Experts of a small language model.
Training: a variant of SOAP for the experts, 251M tokens, 3837 steps.
Below are experts of layer 9 (counted from 0) of a mixture-of-experts language model. Rows are named router (the router's row for the expert), gate (a neuron's input weights, with its number), up (a neuron's input weights, with its number) and show model dimensions 0-159. Each number is 128 + 32 x the weight over its row's rms, rounded and kept within 0 to 255. Numbers have three digits each.
After each expert's rows: a language model's description of what the expert responds to. This comes from a sample of Wikipedia text that the model never trained on.

# expert 21
router:132169140133076106100129159164132133123066157131094138088203131119176124063149070062141148109179132083187087152175159101100045150115125115098124095074123113099167133119069127136202111178181124098110109150134129149081150149131125146101147110137106169113193161121144096154108116165157148088141131135139125119163077115103131194116133085135126158123114179141166109210156123131137172151122113105065120158103162103135074183124118061099099099063104115137068133126111121135105125099125152
gate0:119131131146161092166096155130168164162126142172110128151119124161154118115159141118111101147133172155166148086147107123030061108154170049169105116138128134137150154147152149083132072146107116161095136080142096134163180089173145138132134161117085127149168133151137141102111065109124183107130143092148198072185052142154148157070102100116163174142102134039140152135151160105149094138118142127128165049078062125149117134114087133116095085114090146155131166107116091160160078163168121
up0:099178144181180104139160170149120126185115162144190099104046161191128116117128090092145127166168147149136161116146130124092122132169160120098157107123091068157123114088129151114170130120078162109078134064136078154113165177136175140137131175149075138145131171174191119161112126121153093116087112109138178086131096173117119127105131155144120145120135156082086194128204135160133053150129087106117089102124107145113161137089122160099044144094123167129110135085130094111092079167106076
gate1:121159098159151118082139070166079109141114122094083108172155158181126135162143145122073105137085142121156108191170133157095122142093118121097160125110108106096128142130126074171136123104070121094070114165121114160120110125155109130125123112113136081167164195137121154190143136175079105117170107119159047168135128153089135127106148103123143146117110166163144096149156132140075162149189125138122199150113113146115096105103116176113077137139131111145174109177173102058200127197094020
up1:120134171093153147098080185081151106250094119171109128159106128115149136127192132105011149097097138151170089094166175099127162071102107168090149124197130118101087134123173118165140123136127107143130145137088119091119102160072156115146124140130082103128108125111064071138083102107136080154132169144090149143147050127161130107133142183110139122098106103116159146123099123157120083094120168114101123141114122180139194136149153109082113151129073115098138121179106167176145149125107147
gate2:114174124153117124114135107129111140145114129104134152115096139117108173078084194121109130105081098102133121137148124125093130191090167167124061064074137103112147123122092158115137150133155124088183127112148154180101149057100169132118082111161096162139156169152083130128136112115175220098155136152089097140186141127064096101160082162110143160103153107114128130168158107090191144118158120116101125108138153152174168132121216090112117162183146099178086118159136105135181112025169117
up2:092095108142148099144096197124084175132183149123135130118174122184134098217037131150146142111151169197070124159135115214143195076145171087135214164133154126154072088176159153136103174151078103128107111185091167083130128179134112122170124099137135139105132102115143156146160114123082112121097083145157133137096114165150158106141162121104107126154143122128133131113097109137143122159138134087100163057142116161150098142107111140183144129064078141133136089176145143131116165145161104
gate3:150133069183146134100165128172105135123168105123088081098156148161134125149143161108137133139185078113133109100158120148123070113137118152157084118109116096171088115097176131156204118180167093085136087160096131183137146180092111130110128108099087111149151108117131142124093178087173140168144125163129129091143089118079087209155125067110184093106177106146079082144110106153161074124083107187131143147105117096118116152127171083120034131109106105125110134137185048123137170156118090
up3:150185146103206141068149183170218124134109109171152119124115115150084174170087164160185143123140103066106135158160105121143162139063165129128203188088128141115130118116121127137114084121120116095142059134146095150112114085134075202195143089149149129146141050183051168146123117126164107132093178085139083096140119085096146152135082163119187146129134152149128162142136142112171123131154161103105149098123117160119157093120107108114131104160121081129080115124096144133124074141148105
gate4:151068123112145079095127142190123174141105140115064126092115151110125131134112096083136127153148169131116171080182119098089146112118150151079128169134179153124148164113106113166099076105152104126163165156129086179120137105157064150163129152206108135197233113150197127128145156097130114118108100094162161126106095114095092198137137168125166104144100146108123084129131154137142153104141090148121103135100127114148175171149099125083167156108169121133086116047074161126110165040152139
up4:145090069145063088115171112100107101057163166104085082109073145125125066113127076110098122146175111075129177118173159107116143149113143107127137196125156142103159136126164107113124118115159125114199120081169122170198112110149116155163148147118148160148194154113106116170192153103109107096071092034122142128129078070141141158153149182093179149142149150147089127135127156125131139116119078132179112148166140118102112144148120122076128157096182133112085113115100120137108208074161127
gate5:164205129079137177095144163130151135113161134101117149096190110130090168123155122087158195170107099178185096102159100108118104040157079104165125098130181136126151112111170119113185147167144111107132102113191135137166114108093152158107138140127140119121164142121115130204155158132119068119102112110128121081153209111131165162142094134126148116054145148128127107158063119150147112124182134133091047165190141118149104174166158148118172138146064106142091075121163112161121114114138170
up5:063102129147149104136120129196176152179115107095137162153118112130124112116143069211168097152132161109094103141117106162130140168140160081158120092096132127131105138161101156044162133100183103097071178126202183114084114100146091127107125129083116098138076203099129152099094124155108118159125147120115141125134101157156111126147135056110115099131124116155180137122080105076169078119097165116133091142206199080158141069090160077142126148114140160155158126136160130129136067113092093
Word-initial stems

# expert 1
router:177156100143084160146134109124116112159079156077035238161151107134176128095128121145140138137153136140152169122115129128149110128123097093096077110139088124094164140129127171089175140101132098076181110105162129165109151119163107109101159108154128161166144105123098144166103114136142162151132088073178151170130048165152096125139087115126133115110108136092132138148080065134206144228109164134060110119128098121163151114157085134137102124083121093154127133078125086068075151100127164
gate2:138159093127087160130070109158132175137123098100074160085137147185132150063100120130182164164094066147175128116131127099128138077132095106151123112112153151073135139126116140135172107134118091088149072136160126159142159107154088080130130098138193122116132082086169101141075091120120137130073117074097124069138110098150128137121120133112109164065062134110093146108173121076161087185160118177083102191120105091071111151128162090102109155046130120097107084137124061102078115118079140
up2:104118191106151097155115088110121096124116120113109146120147129097136145134149170151111219164122112154135087149116068125096110147188154117074104148129076097170156135131082129127135108155209147129141125119103101098118098078089095082145083161153173166091143163120183111086113179125130157136110099066208150166205137139128133125117141145130119122165120158102098141115115150110078086157152195119095071166117149133076092136113174173127126052135081128113103116145149094215147182158100110
gate3:176112079160152168164133112112150173141148183098087102104141072112122131135137131119158073135171177150156127126154112125151122191156125113095112128104157102123115180129138153168135096090149182114144104152136168094119085206127166184166082109205150100190199149124109107138091107163152142123161085092118140122127111152075122104105131106117162104068067177122132154137131200127151166129127170151170164115128106105122105110182088102128144107102123188076146177114045179174094153120151149
up3:112125168121171116157136150223082088051108121145088137122111135132147149140150131056095184094112150092073182180188131176126120082152115132111186188112102174149164132095083102080126128124122090155160075130122130115113185121144133146137145076072149137118103120150178150163127103139154134099130152131135025112130127157099143167107110127091130117134190150142126115105134119141110146099180156051130133106142106155147100146176128131127149053086092117132099131135179200143180148084106131
gate4:183148141153108120119117115151117149171110120094083145125151084111124103105151134196127139125131156113096139124149125136071054119155131135103168101116090125116056161088116137086110123124215117091130086088100166156102139187147105124148130167126198145090104127114109115107098187104116097109154121123155148171173166126131170180148170126055163083085108223092135166121105205140114145177104043104140153103085097178143155116154092153074080119143167139130146133113145114121153082080124135
up4:160103160138128104127127115112104113165121108172074183117071085061104112110118186142115138170110167156141136144095110177105116143101149168155108079165078096104121137108071100160155122158118106070123123061108067154130149119121122123215163135150202127139080131131100169109099179153115178094125135076161206122126154136115190137149157122148135084127140138114102227128119158168152111172068164113138096150107130132133093165138145164105133118164106084135089157128159069151146089133063130
gate5:133133164143194210159120103170143109175145142137115102147136088119156076132080152150189144158137107194154073196145081138104114112165140089077105157098125102096106122095134102150103123112101099102068134134180118115117113171070092157120140118152176163163122159124152119157142147146095150158131072133116109156134156160086140154141143159164132171159169098122160127157148130142188132145142130045126154066182143127140127138134065116141082193125127148093152149162039125138088091192069138
up5:086110123098179169147150115114131102066090117169170082122126125169124099134151106123083169136124142118068165128043106122115070121111123175102205115127155147179121088128076124142125132192114107096115110170127081159161131134122178146101148089115128133103107133145112107157092087073064071130124103155181075129122048135190148178158113061084099112122128126157128180131126119143127201156105149151172201156140131116145130124135143092174148068093130127115122100106154089170114188123142149
gate6:094087068121142130068156115149090151130106088069093126039160151172189169121130153114183174123123160187175112117180152175131087189119156096099134154141103139098183128122052136138104092067151168177161123135104120113161145134114098144085151105119115138085116038087139135133104120131075129124104144141180124134206125109136161114180138139185123083103116061099137171136155149105168048111137149140144111152133153103155096193163091152118159131161117114142135135102130138133121119146111147
up6:110155122143085113075160181138158148141111122139103158089180078075136158176200112123118139092110135129165044166129100092112159142090092164148090162125087162113161151148139180068128122092130128132096089111075126131121151134127175133174178136155110115154142095161107139185152156085140110112121084115162069130081137130139151162175145154160104132083071129090121198161177073123083177127076132134128145111142132097156141169123071123141102127108116127122125140156105139140043149090141230
gate7:109118095143113114130140089164142169108168187110125090146082114148147192119158063137138127174124075123111117143137133130113160106157152085122109161112052109092109179099110137053131086180153079149137090106119143120111175139117202112118117160114133121130116117180109095100149122108136102083076155118162126080155094102184101157132160062146127068122126152095163132123128071125164148171150103152107101131116073060204142145128104074142162169211129129197101146159136141165103096079108161
up7:144099086105105109165100068189138104132119133146148197081123165087115081157120106168057067127149140050118073146077140115114176076104123130110119146115082059162178136102129146077122136132151116167133125119117179134115147094098099161107098156087092136126100111133103141105116146093182113109132040086080118104151083128191076147089091069185156211097125138164117120127118080120156103152123102153152147097094091100162125144155178120117165148180119095137143138134123127140138136102181116
Determiners and possessives

# expert 5
router:136074145106149121161106160087110095160095196083109146127160110097102133085147130125098158099093199133138084092142118105187097131158151152158111146163194131166120092110122168083173143136146106083183096079144114109085152096087140067112158141163113125131125135122152153142107085132170128080135143095154144183143108116163094095144157096134099128161074149109041114206119093182161150126125155099102157059109122191152083133124108128094154096096133079157116164099189115094092131099151193
gate0:111139139143149099170124140130144189076147122105142122124166073058124137158152167057082180097119122157136094135100085143113108093115137081120135155127177100124096115118136168162140200199150090133118134094169143107175109110114157099114130108104094161171175165126111166178093122073097062107100151129158097186125103168180137088139081091137163125095071112140120108133112124205160089056117144102154168141165133080149143104086116083124162115122096135130117127087171139200083168085121106
up0:159095158130117126071178184165131100160113084143126129087136141206143091055145121135082120165058119101110138120153169150103104111105120161141144101151143106132144108140176100126104094102152139112090150103097210128148128165159133166113188158147143140107131113119105143075140173109095091126138123145106139111114097116130146135100075225160153124147150184090110159145109148084087202197152130150123077121154156083164130123156171157083135143116116138091097160141118160100178123107023075
gate1:177111084132137165141135101133148134082143161127137120145182104213100219091199135101152143078081096140050099117155171179178071079095160111121155084135150113145151120141146137063171144205100114112114092159104127155136143121114133125139014163128141114156108158104127078136119087114143134139101138096132096164152156131123093167113111096118102139127109196104105142129091163115111137149080131121152111110149136137135118157136129139118117138178133100183112148068218123083092134095169120
up1:136127131155135137097109108135159105130169179119087168127098121136154190132154133043120142210123098136101147087126154145121135142166118148144169092148152167139177071080203142140136139139092133105157112174112123149110111125128123131134103150077133117144149066083161108174118113069149197097077135098167163141156082141164123142102144116069133194129110159121062121123092119154072089125052120086124140119118107164033139124106153119053124131114150148160093096047152103118147125126171173
gate2:089100168109150170165102103096134137085152158116126200198136177092126163113150094152114115123076128184096158097155072162161086124110149117142115149163153127139077154106115150143166197124122102124137126109178140175071107135108120047135128183164057168072144122107155122095094090141143188113173122146149079121142131130134109139104102020128105169179119142082070125128135107194128166116105106099100119122128177125144112170122096144103087126104152120127113104114157184127159092122198150
up2:108158166159115117086117105189170157151161101145141030118117110060139127198178091135106165176112083141122126126090107122184156090121149102084113149101188143169084147163106108102084127180108157170109154132151099155123154129152129136099135103165127099154164174134113126090108128096147120085076103188179050123119120093182086166133110130137117117129080067079149089128157171114182131099137069108072140143122161063140143167168124148089088108066134117147145153129146122101168132107150104
gate3:092126072150175121169062134117123098124183160129095117161192165086062139096156084155092122149078133082083097134144142125162167050168163144135137144129171070116069091131096131109141107144136149092156105152101143104095135169150173131111104114165093104096113069157128113120118073154099110118093173165147095136129154120154151089146170119125148177145182113160113136152119073127185140113142136102123133126131207116054091130133122108158096141175086080153126140165130117209094152106193174
up3:158112124086118108125157095119164108106144124131128124082157155113128139099171107131123182161122095159173082146093200115132081106097187117117159138158113154087102074119136131115163104152104178123142112111069096163141131159121166132122176168132111051162093049101121098070105156162177119085133127134116130103172137154124135121096130085143154205155115176111193165147101103122086133179110158108175172135100140166175132179122138141116186175194124164174113154164139118159105152053111060
gate4:118133155070122123153096098122142162143082163128149134161112136143114117045086080162113135117138150151124148160144159145165092138124136101177203196105105085129144108179129222083091115125189093142125143119130128080088094154091122085204191148140203091106101092085167151123140172125149150104140155074157111123150103148083127099145150147118117134105107140136093158144111117174107122096111197138115117133109113168083133130092120118180226114145133101130116155114175116078157125081149193
up4:124108080171122087154055117142141081092194186127150118110066138125095216107099130104171138129177105096145135175105080161131121116105110140134149190079097188142110132101126101128108102168132156163156120224159137091110123101125131139107138116182141139093166129098072132152144144168139146163130109091133122147170125092164112117172134168118165129071163092102132106119114122071079170171158156088142150118132102192165196188153174097138123126061140107106081136133158149136123077164119115
gate5:118179143138088109178113025087151089189136160091133115069127138097155108076167093114154125142097117137188120146120141126074115145103100095122154100161122202172135027144088109078108184131186048194114150077123115105117129153107167121120125079168185164133154145135151086124073117142107111084131159134124103122129134142098104077126098130164109143097103101154112107150139166098130129152067180125142174124166113129147097145114098128142136091133148164169126069133142133150120139057142158
up5:091079120172152160151125134186132065098111166120078120156139143133156098145146133101123062098138085176148116084103160108167170076113131129069096100136095131116131163055097161161185109137096143139135123130151077160078125128150123094180134148079086100083130152147129157102153137165112083151118216174151194110069134152122161129129052118139147107171172054117153126102124091116123169116106096115077111176150157053111139152169143104078106144151130100136119121131146071120079166130160129
Early word fragments

# expert 2
router:167155089105045143151075114141185136101141105141075160100193099114151154109116107119123189109136145126130099157184147132163103131149108113098105159179146065076159136156031147143112113142167116104153068134160127131117160114109112095122198197141079107155126116138106110151100115132067126074130140120208141124121146114121138128129128043144166131132095136132160105177066130158128121188108160120075122118102094131162124113161144109113094143106154169144082171127156091094039125163107103
gate4:119142093093191141072141152086171098116143109179122163145125102138135132097076098145147193125103174103092090150113160105100112075134124147070110105168107198120121107188111153104150106143176132208145152140137116096153096109145088089100121082154116147124113125151091125141141091155139083112172139140108108174113128125151206102080063081143183151081153146134144086138103074174089113101129091141094160168166158175182128132195142060107134100169103164139101176103125151104148141132064128
up4:164158120138117142184110063119072164175102097067152125121151111107096116095188136086109143134183109124093188121114128145120132145143135138186104117081118100141159174146105114187096127100132152103132149107104105096182123130135113112160117116110146128150157139097158187149106155120171148091119162151140094134114199142113117160154104162174054097128149088128116122141209145128149177144077205141143088136152118119085068149158081163117180072122182148084193113155056082151114147168169116
gate5:117150094102085110119060079128058130158114092172124134061178165076145125161104184149149147113172114135174126142111089220143061108147154082142153147147160102093150090137099158142115116192126123142100147140117117146181184114127121165124127059142112139097070058103158130124099134110173104073121113108154136142136135187057071126112112155124110134141133149130153106144126150124128152169118205081095199096127137113176135119153141125095147106179148087143113078183165111142147104152139166
up5:148122144134139127145036043091101089162167107114109101044116143069195117139118162100109105125144164211125117136145082139134120113149128113186069140132199152108161119155068048170073128130093125104127121175133160120138132127059124145130139057093117153142114130141107125149166148137164147102163111104166079169165143148059109122060141149144112118098105086118137123157121109168110172163131107097121150109111153151149153099104167125091175144163144121113126186161148083122186130154157126
gate6:110122182099120110172082141100126125123120141158115086165175131115149114094149123180123136140103225147117139124134160134095141149146116132148124029091140167098140172111066091108159152140155098132142124138083090152106156140080195133125157162142184138118162105159163112182154175127132059169083088177076110154168154090168139094144119168150127063154066160090107127148155173179090151131159099144156088177114140129100086138097162153149129154128165177160122130162144112114088138212119159
up6:108135132127138027138167074141115127094162150103100114110075121089156172196078138129094084099147097085089106105097101154164116157199174139122165188116147136146178136202154121154099180133121150156121136140115106100075112120129135137145122029140118127134127130139145138090122088110094090111107168161185117171169127158074134107137125145155162124140135164115119124137130096184082094208199137122133105131170117109079152119122093168078129182104148177192112091133118107147127105179128151
gate7:108130199115155144174083076054170124125126129081076094123128154126181171099169094092159151095132211156096135081157128133127168143121093164181122180158115157104159177151072147163158116114145174140065177086117096159057101131074136107154128103179135128108141225143120151123098122115115141132131219095114098155132153104072146116121160160091149145173117169110124114124130162121121089153134147097082130134096111079113125151115115100084120171153088141098133137112107113144111145084077105
up7:153118093100133175085158171151133130142128081169152209161129122137040132154054091126099093117092159140197142100117123144101102112116162089140129172101132133096088136138134068113093113104096144095165099135080215079160147100106087130093075131097149103149094158135159125128164111186120165160144130131095111147112131137163089129163129162133186146084186105133143154124107187134091131051110131164152153072103167194163104159105080161121129106156148123115088146126144150086135119140195094
gate8:167104223169094104104070148092139178168078155154173098080114079110145106113123098157207078152124146061127120163123157083130158120114169116157154128174163132099067099135106110119142200193109147107137075132116083094163100101145153116114119108133125163165161079147115154147132123129111152135168117073177111131108104137107073110135179121105204127055118124136112189155108117093138158142138122136147157155165094101164159160142096143091167157089128155156093145171175104127095173106108103
up8:142069143181122183080073142165133133157116132174131120152102102098146125116152111091139162086160143097124085111144091186160132156124157129150126127109183151084193174161130121078127129107113169117133089157112093113139139099140166117135142133134152162231094104101090104140151141145129169096173123118119143127143126108100052079079098095113136130108088110107145172121134176125125137214194142079134146125143142135151158227108070138146094158175101090094103142158109141111087087064193137
gate9:130046143148137154088059085164149141104155146119164151104136089084095165121059161179139169076107142063109158119144125117141119141119187199142154139091138095170151119120080099126152167160139091161158112146120112160144135151102102118145161069092105210140122115140166098164105156108143158095126165081121116131156090115116112145110106115095109154066088205158128165142162154123174113157129115135141070172145101088143191160143088148172111208173103098070106118132142091156093115141129151
up9:137100117111134141179133091150117113140155126125176141109082111147125193068133187092111125164070124066064160160167154167090106127111166106073143070151150147150109159137112134165094067183131108079131182068119099176149112120106150120081118154142120083126104126124189069122103087089119122142130130145153118114125119214079093124106066151139149151142089125066112121139162145137113206176130168107083093105052138126118195108147077130160150150155111157116147089087124100134097137155135137
Prepositions and main verbs

# expert 15
router:086158156145121139130088139152145107158132154120181139106124061154133121104106114124095134100089148136095129092185150155153093137127115078093122071133089156092097122150117118072105156073174167111146090089154116156125172155110109129107165174119124135151164141125099123143057124126120146072140094078198132170131112125171187115155148135149147102167091080142116138176097153211170154200123104147042102125153106115136093151119110153109103142035124042146118179160123075132083107139146163
gate4:142109042135161098112073121081189100135167087071126154097074160080193136091181126118151103197129135138098116130086152138152122140159098109109247095115102123081094190106141153123161117154113153090094104135112138151176142095104176131115158122148119124146096163149131133173155082149160161082098153149132165117116119121128182117133113167128116164147134076091138167136074147138119074131093098180120116130149118111151069125178092096158079136168187134089126109111185165102146086111118116
up4:155108138123129123080027135113177083131193099129154174059087126134173092061156120112119109140175099144146105097120149147127109114124086070143241104161108177092082151166072144127144098150070167098116071069110134130148095097116123169129121089135078147133086131113146112161141110139138103075121181116165143109146152130081215111138118165113115164137137094078109103132077129191109104120137097122097141142169088084130082148147128135133154104128186104108123106133137139097110126177135121
gate5:083116182093094157134067134147141123145083165108110094115135105138110139123146055094124146085169147152137088119180097102170169098165111148139067135149180130129131110141131187127086129153157061133128078108147125077101135154160165073071170155150186101154134094139146105109140151126085083069108108137065133183124090121164140145142136157118112171158109138126126105169150155071170162119080064104100153175154147186147120134129083135134137161142014090105135142161160115119115102177109160
up5:156108159177077112079077089070077115115135135142150115145176128150180119114157105051168166133118132121133110108110122142158141154121139133152137104105120159115149142097079095135158104113126166159134107129084140100095154165151058163114170156077112181120140165144088166169117085123104105113132096097169122105129094104130148163078182104090159142090113137108151134153107072160119219170216099114067100133116083086114094124169090121175116152078164115233119146135107135129172130134105167
gate6:114137175156172190133119136115158145149150161153134108190085095141190124158133150188180173103112163109144104146087142101141122081120166130122142136079133122180121091140133143122147086120153074085081081076109107097165141126121131115117180176114103108208096105071166129141146080117160124125129154151102114065101125106101149201125102123081158104097078131166075143141129148124142173191088117133096103154191105090098164129218130153108145102164115123142110132122124140107135147226179156
up6:114190153166097114168086121170170155147114157157116145159141095180187117103129185188114148119104118127114204159117158135162128104119099133051087171115108161133052138146036118137143142113150118157169132117151140179133143127125094166134128137120088112175151169110141158129045120087171166143122129094117134114088096129147045152134088156087147086121123124130087097099148136207169146174074160164141110157191156061110126170131077132123103171117121150165141162143114161135144115144110159
gate7:115150157098168088088161094106153100097148163153157103144104143121147140077157095083133191121146086110152171147109176127185151171180106125169166110129143109180075185154085129128120212095131135089120097131171172117137121076134152155096158139141112172137169139118121067140169166122172118185127116091100093137119093083151164131109150151111098109154108154124109127137106160144168127147162129176077084206182139118056060126137102144096094143109142075173140086162144130105110164209124153
up7:103156163104191185094143141164150087124137197149141123129130124127092107100161118071097180154107126098180112128129102114153119124117126144084104127136100101143055124135123094139181176107182133106129147106173126102132153039098100142096141084146073150169168114135129105119125150053140126095128178068102140116142090148040159120131102160147136115124123129109150148100111150078110095102172149155128091132131167078147090232078115120192088149120121158120099132177123164122184168140099194
gate8:155166146226137121151150131156185093096089152182160146128133076046156096128108080135162129134112103059128119123138148134167107096142116129145129107130150199083142176143136157134123149143165062064126147119098135119107158136097133148142173106162131132178145172134107178156128118120164127099151136159173125160076125102175150128128104077149104101124091071116110145145100206156102067129124151082096064146171126140137176152126190131101142104106115043165140188080091110159161103135135110
up8:147161122122151107095082186119098171151168095087136046126140138192077215120165161108139106136147111157124157095104137108092155148135099070102128104125083137136119114156143102157121122128136185169127100146141141152127128105111111107129090164121093108111122088090099093076132135144130113124131156102128095068183131150139114140143136175152118114086153151118113120141156057191182181173124131166226173122081140119115119134120109167152125168118189207150120086191160066139045134117118119
gate9:156157142134103126124107178127137133173088106126146081107103130073141156124108093151163147190101172153091119174091167095166152165164150146117078083107097177114095112116119021169145097134170139138161103130139171195145171166162152103165135228113122052148137142147093122129130104121106171082164115131160140176120108084142133147139140159105109075154088116151157048125135131193167174091127140156133134153107163126124115123142125120112099199117109062170104166107086132130119169169135139
up9:068097149181149180132176162138095104109098153085082132121087093158055089104134192092132167143076150119168069055173108164196128120122156108171122138138095127095187162083133157112144129169140136111171109170128187122158143099168141174146167098100127149088096142154126137092137116075147140048095105132124149119149100134128134111169117125083096131141156099095095224093175160166132138109139132097117112091064150132136151137081134121133123113141118123098150105143063120161126078073151105
Clause-linking words

# expert 4
router:094118123183101106136125121115177111164099181116146246116205120150113143038149098154087125106103170143129113127118172088148137120092123057090117114098129128140148124126090121056147103133202164121133100165115132157094176116098121123110084111159121095152159111108127152144092096086117127134147123136179183118136126180126100150092164130165123094151124107087165111196114144184154137142107139181106171083115046152139159144140107099108092109083127166084111181106119158078089126105082117
gate0:119128111075104097124106103136097127107092167153189105113121128179155183128105131126126122208080112143195115134102120075157157134141167143104048132123208119164061078091098128114137159122108172152105071097122108138162157118073121126075189108143112109183129052161099116145119109131093102149120151092107134054188114138071172092173176106113114097181166132134156133155125088125188129097138115158094086152151119092130154156129152101090119114137136206122111185129092143156114129120116136
up0:117120115108081087136094110140109082141134113139152119111165124118168118102193163166156179149126115161164147180070148121155177099162140144081114110122160098094125068159095122097142161127170186144142118111072118118137131190107118144144162088156075115173123139110097124106133157153092127144159134108170153137147115144086194122167095180091099115181154182118113103153103124095103197119127064101123126140145115128152165173176153097231122124085087198119157137177077205138164112164158105
gate1:128098097163148128112104126139131181107105118150146113102131103121138140073170167179091168155143131099143115112151178117097109129095148104094112179137114187095124149150140118139108146157154117104113157173085177239114122155152118122167098145084172099131160177045126126063042100136096118126133107103128141108110105100145104115129136214138103132138134082163081135147109123168131096123098132126106172104104116132170148128067129174038100148138121156106125115182171180125070136154044074
up1:144139172086144125158140152155111143103162090113114130102129131161155156140196140071145181139172123096140103139149089118154139151098103098157192119224158051173162172142136089195072146096088116137073122156199125118124148097112163171095157158076136170129112079154117090111170164095158111110192109160114138130161103143112141175085183146146148135148118134141106076125139204162173151123122123157122099102139191176129165146098187116151107072133128152154121115101176116158146116096166145
gate2:124133102149164172160100152099080104129063142147136132161133075160163106132141080087091113123134111137146164144144138134175090101095128107117218120194122121163124140150186150113132221131091088161094124107180120138163191207111113121138153101114127142151091112168122146152137160114154114126097119157145160115148149104092138149149137145120178061088081117087089141144158111133125076122137101212100153088093091192127177173189177105079126099110167129128100168112159110175126112175089159
up2:171116129132131183143123153090124175128126124107176131155097138140126133144098082169124164122107116144132102179081117172157106090117118128166081081139092097080107110153128075108159071154052085116105096149157110146195070113129144146151111114169144064107138090121112103178154074111106142152148126067143087117103178130129133125142118197134151180155144135144185179114144171177112099150140154130105081115131142112114101096098108117137102139019134160155035100125075066096162133122128075
gate3:128176157165134151155155204115127079127182178135138100133142041081131097124147086158076113107142108114139132143113147114128110149095120164178128076129135090096063138142124118105135171090121139145125132088134072139087171114123113077177160055125125114071121102151114135175096167093121143115161185134174122117118115075123065142139143105152160094159149112098192087131073104101179128180142136134097133095074097088102145171108088104107060081132159166065134152168091152143146198120136125
up3:149102134187149097089094130162072098116116150187108213137087150095196145138155170122117142137173112158065075083150144168140091124159142081094154104143110143132131110170110090115095085116153174140171127121179082213143153140116109113092112095072098094162128177123163147071132074138128099100163113107100107161129126109148182161132190122129059137129120142151085177099131092113136132126086141133178156172119119107151116143083149106096193186110087127094096138087149147102134140082076138
gate4:166090097180094072076105146126135158101062174091139108111186106185132146090174083169141164091099124086113171154140125104150126103097155115153168107123133129128148126132110063114130136140120144067131131169165093145161176165075173084115132112124113165128127127143123095152130152115199073132144130087149116162148132145128146096131078117144127076107093142163142107132076150157179206123108122082132136081127088118058112152133060120064083083071116139076128141084126158155182068131132174
up4:171119053104115107149133135123096101152184156167155140165115192105104143146174121179100133076180140138111081141151114143054135129123168160142098170115065058083129149140117149122104094075140075172135142069163164195122127125186123169109152109137118166158123159148132143095102131107154139168107119151162075122097158112137142144122127092121134168121102137115150194101093172100087084179172196143109162049116130073162122104173191125090166146147163084123138147097130125104122094170117121
gate5:120139092232150099142153168080125094125148183128130169145193131161095142077137174130150140066199145168119141142100179147137122097108113088123106105146101129182125104141135053106183122087145170130178112128097141120118093121091095142074149102132100155067120119101100079113124091108178078082144164167136145126121147066167119133163163111141182167137178100112097128112107080109180162115095072079131192130162115137144128145139109119099142140056106135110156178098089133147083099095130108
up5:104105124125119137153071132148162095104148079168052103098129118130091139187160118137127146126152111157165103125149079197130087091134192146147163121121131135109137177119120181085143143120129083134137072156099168104151150053118150160143101100128172170090096180152131115103164136145183167154113140097071146094055085161132139146143113169135169165127126196140128153132095168164139218043121139156076107138131095088186158068100154132136129102148128141162065109144152160084121139151131122
Personal and place names